Below are experts of layer 6 (counted from 0) of a mixture-of-experts language model. Rows are named router (the router's row for the expert), gate (a neuron's input weights, with its number), up (a neuron's input weights, with its number) and show model dimensions 0-223. Each number is 500 + 25 x the weight over its row's rms, rounded and kept within 0 to 999. Numbers have three digits each.
Before each expert's rows: "mostly gets" lists some tokens that are sent to it at least half of the time. This comes from a sample of Wikipedia text that the model never trained on.

# expert 36
mostly gets: " Reg", " Slov", " Av", "″E", "Ind", " Liber"
router:544477513493485494494498501501533472512462551540490511488485508449488481542481550495501489505512498555461454505477516523482538494531485496538527482499487513520467528508500512484507520520465526455502511516474496538483530527523496555558468475538473474500507529508501495478507496477501510487543474519525500537516487495514533557514484510501547531496485481544498503488538521529489471520493536503481525492490506473491474469516498519454518425505540492519493487443488496530537487508501501500496516497532467507507501508476499491499490455514490562512458471495488493525514486525484497539566506560533510450520481485518526503519499499489491520518518512513518499562527512515476521533519
gate0:481519443523505528515486511474488499480462537494497483509486516475460526484459470518489450516527482497543539493506489561508559510534455468535490521502490526491501520505519461504505513511530477455506541529508513489473504500504520506490526495456489539525555521498512482516477467495508484494512541537481529475496434510493479542478492489487461507454462518518523503525493478475467499485479496494502521487531494526503510498484513553487448491521493489528480498484495539510471477489509471496456472491521471492494512523509516539525503510497487484496490528507525501472479558503484514443500534498509444511537480523504511504495490508472496478489484504518478531532445420525484459509539
up0:500500516487513508477503479566520462531492498481512515505483496511500486555563505482516518481491493496460500526528530470518473496470552526455497491490500480517534455516499499475512491471465541541487458477555533520519478469517498483522496495506492461515479500481519494485518558507502527502520497522536469507524551489497546440515516512513500461523487468472496506447493524520534486525522513516501484494488518508516473475500476464519504473488495532458487552543487477502502492479447538510502540502499491532533495537483494497495507490506487463540526462461493507534499468501495506543520480511505531494451486464523516497518476513512556499493523524454504513461543549503521524486483
gate1:538546494512475488505516487497504499513480546470485493550481461468468517496511519542500486493511523518521512461520473477476512494483496495508467513512502475468485486461511526531532537472512489482511511495499495513506523514516481539467545476499492489502506456500483462544419514475530501442478512510447493504507538497476527536502483505521519516512520485514505527496505498489525444515476504448497539548515507465474484459475512489476509500515493501495487498483581553446476482514451520549499501524490501507464492489525520471490449513532495477475504468476519508513480465488527515483529483508529480527516483448510488457517462475482482513535534473510507510492499547476489509466478
up1:530457498534494493497528508450432502475496490497484529501502534463507501474534520523485525491501515477544500506507479494490469533527483482538536548468511474513468484453484461524509516519497528528491499519506472529502530496535487470463525500510478499464485526536542513519460505516506506496533515509495473520541503497477508522487490498474526532472520511506450514501428487502561485531514532501489476474482494502526483449478493509493483472461499500490520467499509458472496469528467532569494498499527492499498506519523483512560500477522520488520463431486532516489484524505505505512547503537495493472489497508524530510510493512443513502512526460531504553533463514491463501487476
gate2:505489525501507493524529472480522500476498462517507485495525515532488541511541451568521472503522502486514510485496504535496516495503444519486461474506528507501502484491506515463503487517471499503498476491493483483486519471499546487535544483540495531471503521507526511521491475501490532486501492484523514597506482492521534508495524467487488511483504511526462481503519528492462509487494520507503501482515545535460499542511538485501530517488490490455516457453455462502481538504518534503512537494532432506475506509479502473487471512494490468490487521470523537475473500467547529508487460506431499496524506523484486502489477425488550505459470497541518495508541470531512518498523
up2:467473483506478500475521502499484559525454519493504495581469516490510514497502529461548522541459506487523464489538500504486527528465545504505544526532492522533477505487527537517537536499533498497491488488466500498524472493492493527488442510554516516535505450487509513533496523475493522500511484519490447443498485507504492511517505549509520523530501500527520515477509517484504508565508466508499482515545501501517497473514507501574471496465521469556483520525515520487492495508528516488477502465511526508537517501477470525530483497528491555550508468498478479547524495538488501508499509495533475545518501452481508507528468513510501500490514522490534513473513535496500497520479
gate3:519480500511474527465471485490495477470485530522476526496511533481504553487518504482483450521521490519458544500522487525498516517509501509487538525488499561493457495521515534523511502496497509491516520508455470536503514479504506516491515571500516497480504496525459486532572474542493513522525525452487515493518529489468464527440506515524526508534480576485479536496523446514500454474508510503490479478474485504471467506484515468499508489470512504504490500465544510545475488506531524509501473530496461505493523527498499474494519511493481523484503467525498426514441468486509513481488494496519483461514481482473529516548512462520485481503482458519496483512519510472508527449522
up3:511483510487451563558528481547509497508467503524467476498548541483498525485496479523502473466526483543456529474472508481506499455515464503512503491500475549495531491500506566505494497489493492504495490503474482522515550508515497478476505504460520513540480502549515487505546493510490543524478527493487444505525562512494505506486522512496512506520502518510513498463506518510540472488503497544504479489454525482403444508499496477480532469512542476487541505497513536495464508562501494496506515503516496523478505494479477479499497487523522532514476454572482445499457508515471515513505515509486506510495495480512501513539493473518527479501503489507518475516496491490499482510542
gate4:509529532534466453520470508509511482480520467496529478496475524493477483511476511538453521497531477481547517495511501500510524536497526467484468520504488480523504455544512511576484511485491448561500478541536464474530497503491497491503516502464503469530497466461511499503457521513447522496532534478507534512521468507493510492513520499472411516472488490497508500478496503519495527482491464458487451484489457505498518487450497516544485502496478533539496502565511482515490490504502479501500498476489529509517527487479518481512496499488483498532459506498501462477483510509458551487531487487518523498484546537495497526520468487535489446526458516538505478494500535507514498524464
up4:494501488527455514482475515506504485525522487484519514525477530455496486529477481575454488500498480502465524555508528495486506502494508477510491493544480481507506463501512498533512505509500479509501490552506441458523500503520521491490497541471556486503476471492524531509486512468465469562464521497492473560507467511512556514515507476464463472482499505484505474514498456483535546494526482487520471484496487485525505510479490524489475462484488470495521538502535521529454510483521469521488504485487470512538519518475484487503489487489473540532500514496503473492504528488503560463541502508457534487472517545484545478500444517486479478510465496501485504497513530570494542511485
gate5:463517513489479509487502507508471496489509475483516518519531520502478553444468486493513505523509510494481472519461518445539506479509479466518530485457479465492489518486538491507508507497529543487542527486479514524484450453513512504525459495493501481485501521504476499490540484481517494499486510506535536463462515464488559479512505496532494553464523518445494483461487520477500471480492532494459505487491510470494503511533480516490467477563506465481510526464497478527525519485508441536480469513495489523470523527512492474490499550458527556522430490471481499501513489511503463506501500455531528519481519494526495524489512536488502503448500492437513539492477486477511501502538
up5:518479534467508494452537494488504470523537488502482480479505504496467493523531526502490521491488476504448546481448504474505447479517521461501501513479506542491521503501528486513486482532544489472516464484529537518489500480485525502511568495491509508491505467500526496549492514500503468461488463525514523475515480531518476473517513492502478467513499532517477508485490482506488520463525548518503480489496465500500496516568481511523494511497538576506515510507491514518486507490489506500568518517497498539497485514494485538503504504539524495535528509486544483511498473499501478546459515522567496499488474514496535466477503487530527495556484543506490575526494494530532502484429
gate6:541512500525462518515505517472521480530541481470537510457522513527560466492489493475486481533522460546440474510466504484468515529515473425500508497450478472513467521479508516476530517510542498519460487465511478496468478483527495461499529524508550492493474481502507501512460482543488493497502451531496510515514498480521529503477480543497515530487491496487485472524496493486501485497481477538516474470511502508494514460494537480484516448521494490522492529457486508521530510512535487558555529477492525501475493513486510500482451513495500531496483506520494466473446475550508495478495519498447485476511512498563530514480484505526487489485549518500462506478474478477477513519516
up6:525485466521549525454518502485452486474440502517520526491531486495522498483478502523510491469500506483469486523518494525546453544509491541524487560483508510591448468502531498519505464469493519521467490501494532460505530486478453487509480474496476465507465526465478541532486497451478533498494490483499517523455503486493513510480518514513512493525516510524478542507500506516481492499461498472510475520523500530494496492481520479492469507497524518529490560522478484505545475481522512515459521524487475516494440492511518485518497512476514471516517490522436518515518490409533512495507521539528498507492495517471508511499501486526512500527472486469513508528499532508506512538474
gate7:547529509495526497502463508526513515524513502508514550458503493496538495497479484505476474527482453489492522509496521494461419476535515495480502535542524561519494469468498510489496529529454499442524491461479499465496539468481523491498480482482506519456490517509518493570512505499486485517527495510506452489514512505481455539523499495510515511484513508493512509566443518462523461542475519533513506516545501552489459511483493465516488530498499488538505497502510481475453488505519499513480513487501521492509567511467499493513590531487484527480504523482491487494478491487484516503491511523519513490502506499484490492573503462504520506541497512511512513490472469458498493486508
up7:520467481475533523479517509514504525502530488516509426497511532468477505445500537535528542496545589459539487483483499552523456505512513495506522530519539512528490461495476482484489473519449483473485479539496460508550520518525487491497477556514512515504509488486496499498495475472459495519476488514483475501525535486462493535475497498488496479495488546512501537514508507489498492513512519517475485497543537494478508500452510478510479537528471549484501499528495486500497513462541477487523511501497490458517544511516502472525539513509497472428530473472494459457507510468523506490485521531474469515507500447527526512519495500483516542509482472478487515469503497540495504505498
gate8:523504523460525482478478494463502491528545486470509521515502507511494511524520510462511539513506530499534518529511459546492511510502469530494489536531523471509509530477487515505504469483471540525460502481539510530472498517478491505584475557509463533524497517516516515458496514528508479486484518522486488541528485503485529470465543510476454496502513520469498510488510542500478498508496471493474460461543491494468508512533503458464453518469500484515470509467439509518471495470494450431474492505523516528477517465507482503513469485470508490536485499495525532515515522496540514494503496497464530569503523493499485492537439458493483475524493476500527477519471516503501514518502
up8:497494435516476509507526507503500493455447532513490515500514508443501472494466479503486441514506462503476477538506498429500477499506534477502542478487460522490528495530481453504498541520504492474496493471471459462534509468552512508441512453516541475466507512489483491488507495476526496495529468454499500458481513518501504527542470478526523512528455488501485498486497491471503535479482529513538486554498478531537513514510507501551487482523476484475521478554556515490485523516513564519497465480495470472502485523477510497500508515540502514504488509497489459496497494491486506521499506490519468458502461475516553500469550525488509496496508515534519522492520473513528491483479
gate9:537487521471543482462508493482521548516503491487489516491503496532471516489480532488511505542520482506509443546505514476539491481534448520526497501546511473557490495504483475493442521493487520492478528498483481543532492529545507494530460485476450518503499513472494496503500457501522521495473536521492462462513543457510484515469484501511477548545510502522514484476525500529491536526519515511531492536496493503453506529517495519471472479466525472483495495532456483514516515503499529533530522555460553523466498485533498526493495545512484486533531483491519494479495551538489487460531490529520499492492511472487513472482499484443505519503527502434485501500497514476517493523536
up9:466526461563498493560465463498481461463491460501495529533497532504516493532504482509503495472474430518442510487517499525488511504479486503482522526434504482480544485472511510498516501510510513552454479519465510503474509482481516468512508531514549491539506455517488543505502513521489478530486491478493520512501464460471533472492515494502501519487488502463445526473517507456492488482465513518451477473481507501527484476441512480488511507481492531526492489465534477480549510534474514464473507466503501534490514516508520456490507487466508538499447526476509503510499495438478523506481514516527498503528495489541533493522506487549525488497487478478557499520495491497505519510487
gate10:514491488486477513471500509514456469491522494501489467492489459501542508470515479505479567498486507481524533459442474485501489542453491485516470484535475483495513442484521517494521515494481469492476528488518501524510506486522508445489483528450490508519454508504493489485464498510524495508494519504508543489498478474525455511464437513474484499516534531512498521478500497525525511533498484529502503477522527549461523473497531505504479472505436568519483562485491503509488512448541494491478513488478557501511506541547510490514503510494506461455508515513512517466498473510554459524510520444519458494503478531499482484490500469505537502494492490494494513442484510465479499502526
up10:431524508480470496459510471519487546522502500516508496497519469494508509515507575518491499524495476520512518448553506490488502461480478512469507502515488522532474520515496472522538536512526512494503492466530528487491543498517497537502532504538502532490476489492471505504553506487538455524520484523477463540477511474524526522517548457459511522528437475526482481499495500438491520480476505502513513499489488515491484441536475490478502519444509518533502484477497463478511467494522490513512498506514471522531488498496529500449499479483489505494549521509518480535470494504470463493516487500552503458474477454547481533473559488489482521498517480522474522489513474512505466503517
gate11:492490540465481500448457493500491499479446489494479476492484530504471479491480486500488524493485538478508496523496524585506470430532516468521503503495481455514498509505509521549500494463534542455516527516495495477517481506500489487510490486494487516499483480455490538504464438498501522517496517477486536573493489538492529484474483505493519558520500537499496526473511527471449532524486530532508522485515497477477504493466497480522504510498550505553498475507469491513472502484500495497439551495515497483512486482463524474511441516527499542446519490536494524530494504527509516506515479480498524476474539510554504481518480502499508470485504492491474504472471503496483536534470
up11:461479517509507496547482516488494494476502475521539520525470483522474486499494509445477479467462494463459510501511499418532493464525448510491462470484492510494504523481485490508513479513495520509514505493519495497503503510479531492490541511480496548513475512530495452457435457493490467543518480496506464469468508480495477466484532437530446475503514503520509516494497501498527478484496500519482529502490498516508486538465459495494510471472487518541530493487497499477480519537493508484492513502500501499474507515485471515456513475469525509500479482509507513553575495515490526501517484499495456506490484483561496478486505557496428521463463488507496564539505504523477522480477
gate12:491538527499482509487496496531462489508526518475491525514490479559452475504517458507503509514476481540484484481535499532481517494543508455532512473509526555510540474487494505459449537505476486497494485539514484533539487495485528529482515507516475524476507480485499502510523491495519483469493505514483482547505519515485536539520510499528508524498529505504484482485498542540514503508488460473539494457505526451444518512507494490446476478459500484472493512478509552544558511479492486509502496433510519502509496499494525476525513492551537555531453466541522501471512488520493464558503489532525501497477510503476495451513476521474509523497517508511451498511480528511485506536539
up12:520451511504492457511549496495511466494491505506505490510521497469469566505482522463510500528503493485496525483542485521484489462495480503498525512499483473480476480512502495475529454506502530534537474481534525475475518501493499474508521483501516506526535530528493511491475523517498530519471496513533497508457511515464467482520486471497494484503477459461491477466458541463501484479493494515491524508508502548528494487513542507504510552533492505540511486557471481459477512492507487506485517557450499528529485513526504477488526517483451500501498528458499514522506552452509488522482468484518531505500512494551500451490520482536561490484492487514479557515552542511499478486419
gate13:482520532541448457489505520497518492519508504490501516476509483517472514481515443518452491451484511504479512445476509507463529490507516506525476502469499462513504527474530545492479508540507507472465488488495538532512472476496513486496511517533536482494500508515535491506484552468506504492505480533488527505502495520496522470457470478521489556460503538532496540493530493513489465500539511454461492501527450470467481527485543556507494457578498525519517468506523471544511490504521514554469472536504509510481516534504501470533501507505522526517510531468520492484509511506475537515459515519496508469491517468525486493518532500549523529459482467520508498448494504527509481496495
up13:530449508508481526520508497535472455471503491498473508499449477479486515496455525512509537489510529504507483511490535542500482486532506508498498494469492517484477509464520503453506522528492472519523446488474545488492517484502509513491462518487513511567479523499530511490483516553478479489496509502461494527533530476506461491509542506503502483489477504520479505530502498494514494469488496469471498497472504527507509496535523511498478496464543492459531472464493485489492463544562467488559521490504491507529455487477491505464509500502508488539443468487499468442489492518502517506523550506522508452509502491515481438454509470441472483498526532531507478527462505503502500559553
gate14:544507517491490504479478503469519486525546487506477488516521491495541500495502521480532499528489528501504535524530520449515464494512520498505505452499492487465501475495501476514536498481482460517541548528501510470508520497531513526473520527494492490527476492456473520476515506546470524555479497539496492557499521479505457480435524512522488502541521529470506519498502518506511523515519540480533482500549527463479527497494522453493458500522479484525444531435470477491503495520466498497489503524520520526549514499533525472493483478457493487471520453496494439490522496495508517478504465516549474526494513492526478475507525535526505484490482508467507425480531507472508525511486
up14:536470526506508505453520529480529495512480515466488486512490515504485511474490506552527484542486494543489486478484482474496493489499511504492444501496512492484465523469521469526450536547480530457440525470454517549502478516514528475520471501470467492529489518504556494515488511494471536526549476503508536457560511501471527503471497497512542475503530513500499553506460526493497491436493535532519486468533496491520515516514481526506526500521514535500518492515514462540483507520464499544500462496496495497518514474500461452508487480477480509520501524482497491551474528475489508531503504533517534484457477490503537527487511485468526502498513517494445471474517530535521520519530